config.toml
num_hidden_layers = 10
hidden_size = 640
n_experts = 20
experts_per_token = 2
d_expert = 112
d_shared_expert = 384
hidden_act = "swiglu"
moe_layers = [0, 1, 2, 3, 4, 5, 6, 7, 8, 9]
router_score = "sigmoid"
normalize_top_k = true
routed_scale = 1.5
balance_loss = 0.00416
balance_bias = false
init_std_router = 0.0106
lr_router = 0.000346
vocab_size = 32000
norm = "rmsnorm"
norm_eps = 1e-06
tie_word_embeddings = false
optimizer = "adamw"
learning_rate = 0.000573
beta1 = 0.9
beta2 = 0.95
batch_tokens = 65536
max_seq_len = 1024
train_tokens = 908000000
max_steps = 13855
dataset = "wikipedia_en"
Below are experts of layer 4 (counted from 0) of a mixture-of-experts language model. Rows are named router (the router's row for the expert), gate (a neuron's input weights, with its number), up (a neuron's input weights, with its number) and show model dimensions 0-63. Each number is 128 + 24 x the weight over its row's rms, rounded and kept within 0 to 255. Numbers have three digits each.
After each expert's rows: "comes after" lists some tokens at least twice as common just before its tokens as in all text; "gets" lists some tokens that make up at least twice as much of what it gets as of all text. This comes from a sample of Wikipedia text that the model never trained on. Tokens count by the router's weight.

# expert 4
router:099141180123117143136160142146154121110103106125138141121181128129136146128125148113159104113120156147097167106114131079109146097152149097108131180151161092116174152088109142090124135183144137
gate0:137140116095089143148167106166118102128087150110120152167142170157072120118127105118107091116129173086153106103149104124136127120147104148114126114143155113147160176084177144113160126139136128
up0:138137137073118107131126137177138155208106141117157113156118111196159106116123119157105124135140140099153131121133119098101166148115105113105132153170129161140168141115114132124175146085131145
gate1:126096151152145107119144155164149113110150144140178165158124155141119125145116147150132113124137173136159145143128096134120130161140147139121155125118158104135124130133151134133101148158104136
up1:146077135107119118120137181145134144146132106153146127126106093140192096154068145151097136130159129102071141141132135111130126129123103120140136117117110138127137142154165152105082125146123132
gate2:131148159133149108164163100141113136138108107152102119159094123119096111114150149112129068113161168127164165114091142123125113124133142165110134186093098127096102109102131140165083079167143115
up2:128099156148106090138106143163122094164159128152135190179119134122128158122086125138148116136156127109114122167168172145138152124124124091126159132110132137122112155106139159135176117140112134
gate3:111132144181126098109108139162119142130082148145128096123103156137130133131159142137153111125084140126080123128169157095084125127125098131093151092117217150117093195152116151095102091129165170
up3:184096134107148166133126100140138094146137145147141118150138147107100118103099105116120167130162121103152113167134077086116121152099144134140140143137109160110106116131152119170172162143050105
gate4:093135167147128122147105126108140148104130133120112139124144139138117149104128103147156136185099158107082136157127138127140106153150074130124161134144134133116145147113128139120184103117167159
up4:136167124150106124159172119170100121156126132141152112169140131158132107133093115090140110151134116150107136157088095168179112148139091119111099138142176131147115105107155125130121099119102119
gate5:114147109120165136135127163161118117106143118147124120143156117114129130118118150066153106137125133120108140192182118117161126107128121103092134114128108107109140166071126135136129167152119097
up5:106135105130137116126115141149133213121146163172152135106114098106118153124100082128157101114087104130182129124142176076125147171141094101119096130097088137110135144111072132116138092141089102
comes after: " |", " (", " \"", "|", ":", " as"
gets: " of", " a", " —", " S", " A", " 1"

# expert 2
router:121127183155137137118157122126156128110149166108158127148163166157133149149157132109139140109114125124116167112118139076125122133168161118104145134138125105099140141103137077132118151151142096
gate0:133120183140096165160128133118158132106107120154139124124199167118150118098124145126135112104103173121162133135119111139114131079068111106092161159118131109115150100137111092123124132139150096
up0:128108107119144142107098144115126134125133149151097126131136101154094152135136167125151151128162160068126139129174164118101164152161114129123091124112099125154105092152106120102098132141073118
gate1:133142148137153144190122133146130142112172104138105082102120090132120126127120112132147113088110152108124161155098136112167123089114076118085116153134112128143172132133127110181100111081139104
up1:117133125127135129165161105115091116109097074133125112119097123123136151115088090151173156123135146115129144151133126142129129139167078144114127134137106097100118120073130143129090083140109100
gate2:145110117156115132090114162164112075132137146100145130174157186135164112150112113092111130139153138116127135129119133146131091140103117158091158111118117127137150140140118137155082135102133160
up2:103143157160152119161137126119121134114134163111157132147130135093127122137120088086122140117136116116099069133116129151129110131173112073100188135146121066139104101145160109137118141121138073
gate3:135116116105162140107183114117134170093112175150103107110142119106145129168133148135127196134130161170135165106115122119148113130145131137137105115148116106138121148092129070145130106086120132
up3:144128112133171151131155107130144181127121096115132122089117072076121109158181145120137101139107139158145119088155174139133136128165077100107121139102110150141130117145153147189076148082146087
gate4:169176139129121145112133144106101107116156134104148112126133171143138134141152147161138130120086066133108150149119175089130134099152148122143162130154137119094152157156123108083138169126128115
up4:155132111165105134102147095093107144095142095098163173114088141153149156167112132176126101113109124149188151120126131121131082149096138150094108141108127106139106127162168149125149144092133079
gate5:131154164159153109129123119159118106134106120126133151121130145118127167134125139104112088115112146149102144170097060102155110116119154161114104142154182106174110103123126090108124114113104095
up5:140113124133113141134146120147110113146113108114169164115142156167171156148166111133139126121129137120105140146161111102166097118094166125132106085143138113145136129133126143121165145109114096
comes after: "\n", " was", "'", " to", "ed", " he"
gets: "-", " to", " and", "ed", ":", "|"

# expert 13
router:124138112121145168101157132140154114122148132157129132141154123127075141104144152139153122111120147123109157139118116098137115179123166093107157158126146086110158133129081104177133150139106164
gate0:136125075141122142119120094163084093141142110167122148151124089129102136137138148136130106111140132112120133095129132135153079133084144123110115138126140135147130126148098123172112120137127125
up0:111152118127126150149131131156139083139155092109128087185160156158127138094115183143168109086115150102118130111168124148140133099083143145110121137085134149140155138158131113131074130137114164
gate1:152102116115156158133130114118140142115113123187109132111141141115087134151135136150113084149144167115153139120139141078139122122075170145143147098125138097136103112121136142167084115138126120
up1:168154167132093138128141146145115106139123149109095108126152123124128154161134118123118134112119165153128152159136108107128144125117145107128167142125163137134166118133136164118104140132074117
gate2:166097127118151095069125100109126080170122133134131120160127124158112105139133097140138121147128140123095124127134132087121122113138124124129170090159157139127125136153116134127102124134131143
up2:116125128142153146127133118139150161135095147093116067099131116180125116149115109145115128175125149078149113100090138109128107070118152128155107120127093103083108138132139114145116139117139167
gate3:103149123153125136093160104133158108107111138168139113126134117098099143099128141163111163119164151166134129140113106073131082155169132108110131145136137121129137132136077138163116122132129129
up3:133156129148137157128099079146088107140188131148164120129127094132157126186089113132140156107151142102122132142127136159114138117124135155136161114105043123118091107150159129121141102115115125
gate4:152139122149116173134145097127150112107121118142143104092133095096143074111094084094140092106105148099107120158105128142116111207192139108128105125124139130114117139123116105111130131115153135
up4:164098139131130162116125125098115092111120132134125155133112143079120146136128128101115101145127127136128137140146097087107125142096112161096139126118120126150121134131111112140098125135129134
gate5:111175069133167138127112124148139139122176165133149123120116129139100144145171146106060142125138134119150087165143126130087098126194157137143131150153090118176078112108090106115142106170116117
up5:122123153107121135128124119144152122111147114143124171146125103110143149194160111154154134111143136110170155128149137163154146132140130123123136127142112165153165140154135105118091110143133140
comes after: " |", " ", " 0", "|", " 1", " 2"
gets: " |", "|", " ", ";", " 0", " /"

# expert 9
router:116166143124153132118163153138133153140107132125168102124150149122153148120119105151127126085097109125105168102095144079105134113119154110103161136162158112085158145123089079129137154182153116
gate0:135114120143172111051128182080131120124162112151113122121115128111131123124145158132143109086120124136169128096113091105098074103094144142115148148125165098141110162137095140136096106116163093
up0:097140116137172157132140082127126138114167122099139148139137119126125138160110110124145117144130082136160116118142139125121133119139144138148126104097117136129168116118145144122118130126185130
gate1:119122134165120108141087095142140141125157132155164100086141124122167106129141137136129116122142095137186111102133102118121172147085129138118076118129146103120133141123109120122119111134133115
up1:162153105132096113174167098176122156131130121087164090129134141121125136126135124167158119106145133168094136117109111094119173155170144137134106089125133137117128151128134098168145069153101140
gate2:131155135114147117140107072101161165070146143125135104112134089097109126140127078134158133093140123139102142105167104128127148118116098145124129117104114125122148185123134123130145132111136166
up2:126143136139140113160093155098124096109113162141087087162122152134103114181170122096083151147119136160092122107110109068099135121117122119128148118167155155113133124202098134146107177128110127
gate3:152134116107097151149106090150119157166103097095158121140122131165148173095090131127117122112128159127131116116092138138122119107129173112119127109154159110119109153183128141126097166070172158
up3:064152106110174110142149163134110155074122083142066185170142144099099096120132099125134152107095125156141137083122138148147138156099123114156109148117138111136113112098126120165125118099105140
gate4:152149171099105136134124166147139134112143132109137163131109164148146122101130182103119118129136129126158143112147116166157098079131214125142178111149155111148172147127174166109126154131158105
up4:126118148090131111167125086161103146115128155111142154116162120134173132145161128117090095154118144126074105161141130148165092090137104093127156135103101119157165140142172133100153162129132103
gate5:126143160172177104163127121119113154139120115128104115120142168110117136139130139152110156139116114131127145110140174155112103084115108111135141099147196119126139144125100086127111166141142141
up5:126099164112081140137148109123093113159149142162121142120158111126129148112120174133097121151142113119137109125108114177129142091143130113127129128121119138125136181137151162132184117130104089
comes after: " the", " The", "'", "The", " of", " in"
gets: "s", " the", "S", " it", " first", " that"

# expert 5
router:140131147139117147113154136148150114140156092115124127092197134119137153110125119108167095134129129083128132130106148114155127124138136123127164113111159074112135149105103113127146134164118131
gate0:137147113141149162123137125149155176087139117152143113128123107120129152090147142105098112121100108087147118098169131160109127142136130129133118092169122112134116107146128113102098138100119113
up0:150114151100143122130124156129155121136169120145109135125138136128111118133141106121108138117121135141114139130077154124144134115120099116056149139134140102111151156144140121116165153111069102
gate1:113131125119135109104180118112168076155133113116111169125134129140135128093144123094097102166108110098124123118135085082125138100124161116117101115138140114128157119126137123152170109136132101
up1:129114124144180134112113112134111130162138169129097144108138106141111128149116121176126133097120169165144154096121155138116142101123110136178115131130137144161173096133102114123096119189154157
gate2:152126168087105123146146146155130105146116195153146140174074136116137100160088136125166131117124112117120115129104077140120147151119117120147117132145103161102100151127121124133139146156103144
up2:150142118111095118099110127105165139134131086105140118184101118161161115119108159126098118134121128170141136121126111136116105100121131156087099134148103135162123099128172143166098139129162115
gate3:099150136109111159164125147114134123106137125153142105122132143111159126148093156098143097089151133159097134191134151111059118163104129104129155141134127113147144108129141138126127118155168124
up3:097134121093136121125115081130074073106115119130116136133124127132150148111154145128175127120138149197119122117160113141082140147167092111140141154093154111168110158134078150159118085107142169
gate4:152144138156141131090112162138137136173101089094120086112137152129120137169135101098122100106121157112091151141091100149128121123115122157138114093167127121109128125155111100096120145179109114
up4:148127123128131157093161125149084123131082102118108079108142167160159133145109114111171168138164138127137118135119134141113128135130083164111139123106121146096154094172120092104198128103138124
gate5:136097158149124183125101134091117130125212126157108115157134145116112161130137120093145098118121154100105156129092140127143106182088123114148113095137121118101108151142105111163072145165142118
up5:123124139132095149098117131159164146131104135130145147131113137102129153115146137141135139114175147098112117144098106159138175140142097077118102103112115108108160142142098098118135160124129123
comes after: ".", " ", " \"", " (", " de", " re"
gets: "\n", " the", " The", "The", " is", " he"

# expert 19
router:081150163131125129109182138116157136129139124083134108100173120164145158109154150140161134088093128143095166121121145085099116153145123113120151111136130097113150143095083084101110142151146170
gate0:117189134110153137141130143126147116149117107143134117127130100138114114053113119119170156093154165125111124159124099107127120123147127068056140141131151111099107190150116139100116097109117092
up0:156111141147127136168136122165106096135138137138112134136162139119113159117121123119132111166104093093112105106106127095116127110090144157155115114121139129152171106126157116122136149110094130
gate1:121148144123148136185140174147115157124130120137152087110135108107151174148171126110148106100105133135146126098120116103135134126143117105144160158090130105112122161120090115171145118131109138
up1:141116149147133110103159098120142100138127086126105158098104135073136130135110131105116153139120122128129180181135132155153164129133156126097142111146131127115104090075152133128109108108178092
gate2:096143096158099115152172138176154132109109119093097125081108070142108145152133159097157121107130173140160147115146102087132104073132119132125146110086155132118136197096126115144084138161116140
up2:141132126128136144115141109120107149146079134166152092117098125130134134137106128110166138122103160126155159144141153150132120138096131139115113139136084137122106080159106124125120117141128098
gate3:176136128143138098099140105110109107135096116118138168149161114121151111093136132134146101107148105127122151121184146098104140157173137103081163138104123103134106124115137150067101134162105136
up3:132126092161134142173147121088121146133120154088162117134141170114110150141104079154117146140128097151138115164143116137103104111089134114133105114136157120118145128120067091135131139088104118
gate4:119117104113126072139139145109111116145125125174147118132165119166161104136170107094139094138124112126136167146115101141122140146124159097121169140135104109151068133138105134121092157135162130
up4:186118116126168119112140119130122123152150115136119159148121172136126128170069121120105167087143120077143112154104152152117144085105180107155105120065118110116139097101134147150121119108102100
gate5:171110117153149115071137139109127162069138159136151133092141097116143124150106115118147144130162114123122133190151105132134137133123156156113171128124133069134151111144104138135161102142141139
up5:153160139134134142091128161114072108124114130134142146128151114140184164131106177109111118186128129166118148151080146108128136125109104134109142115182124129112099184139140132176125136136185131
comes after: "\n", "-", ":", "==", ")", " ="
gets: "\n", "-", ":", ")", " at", " 2"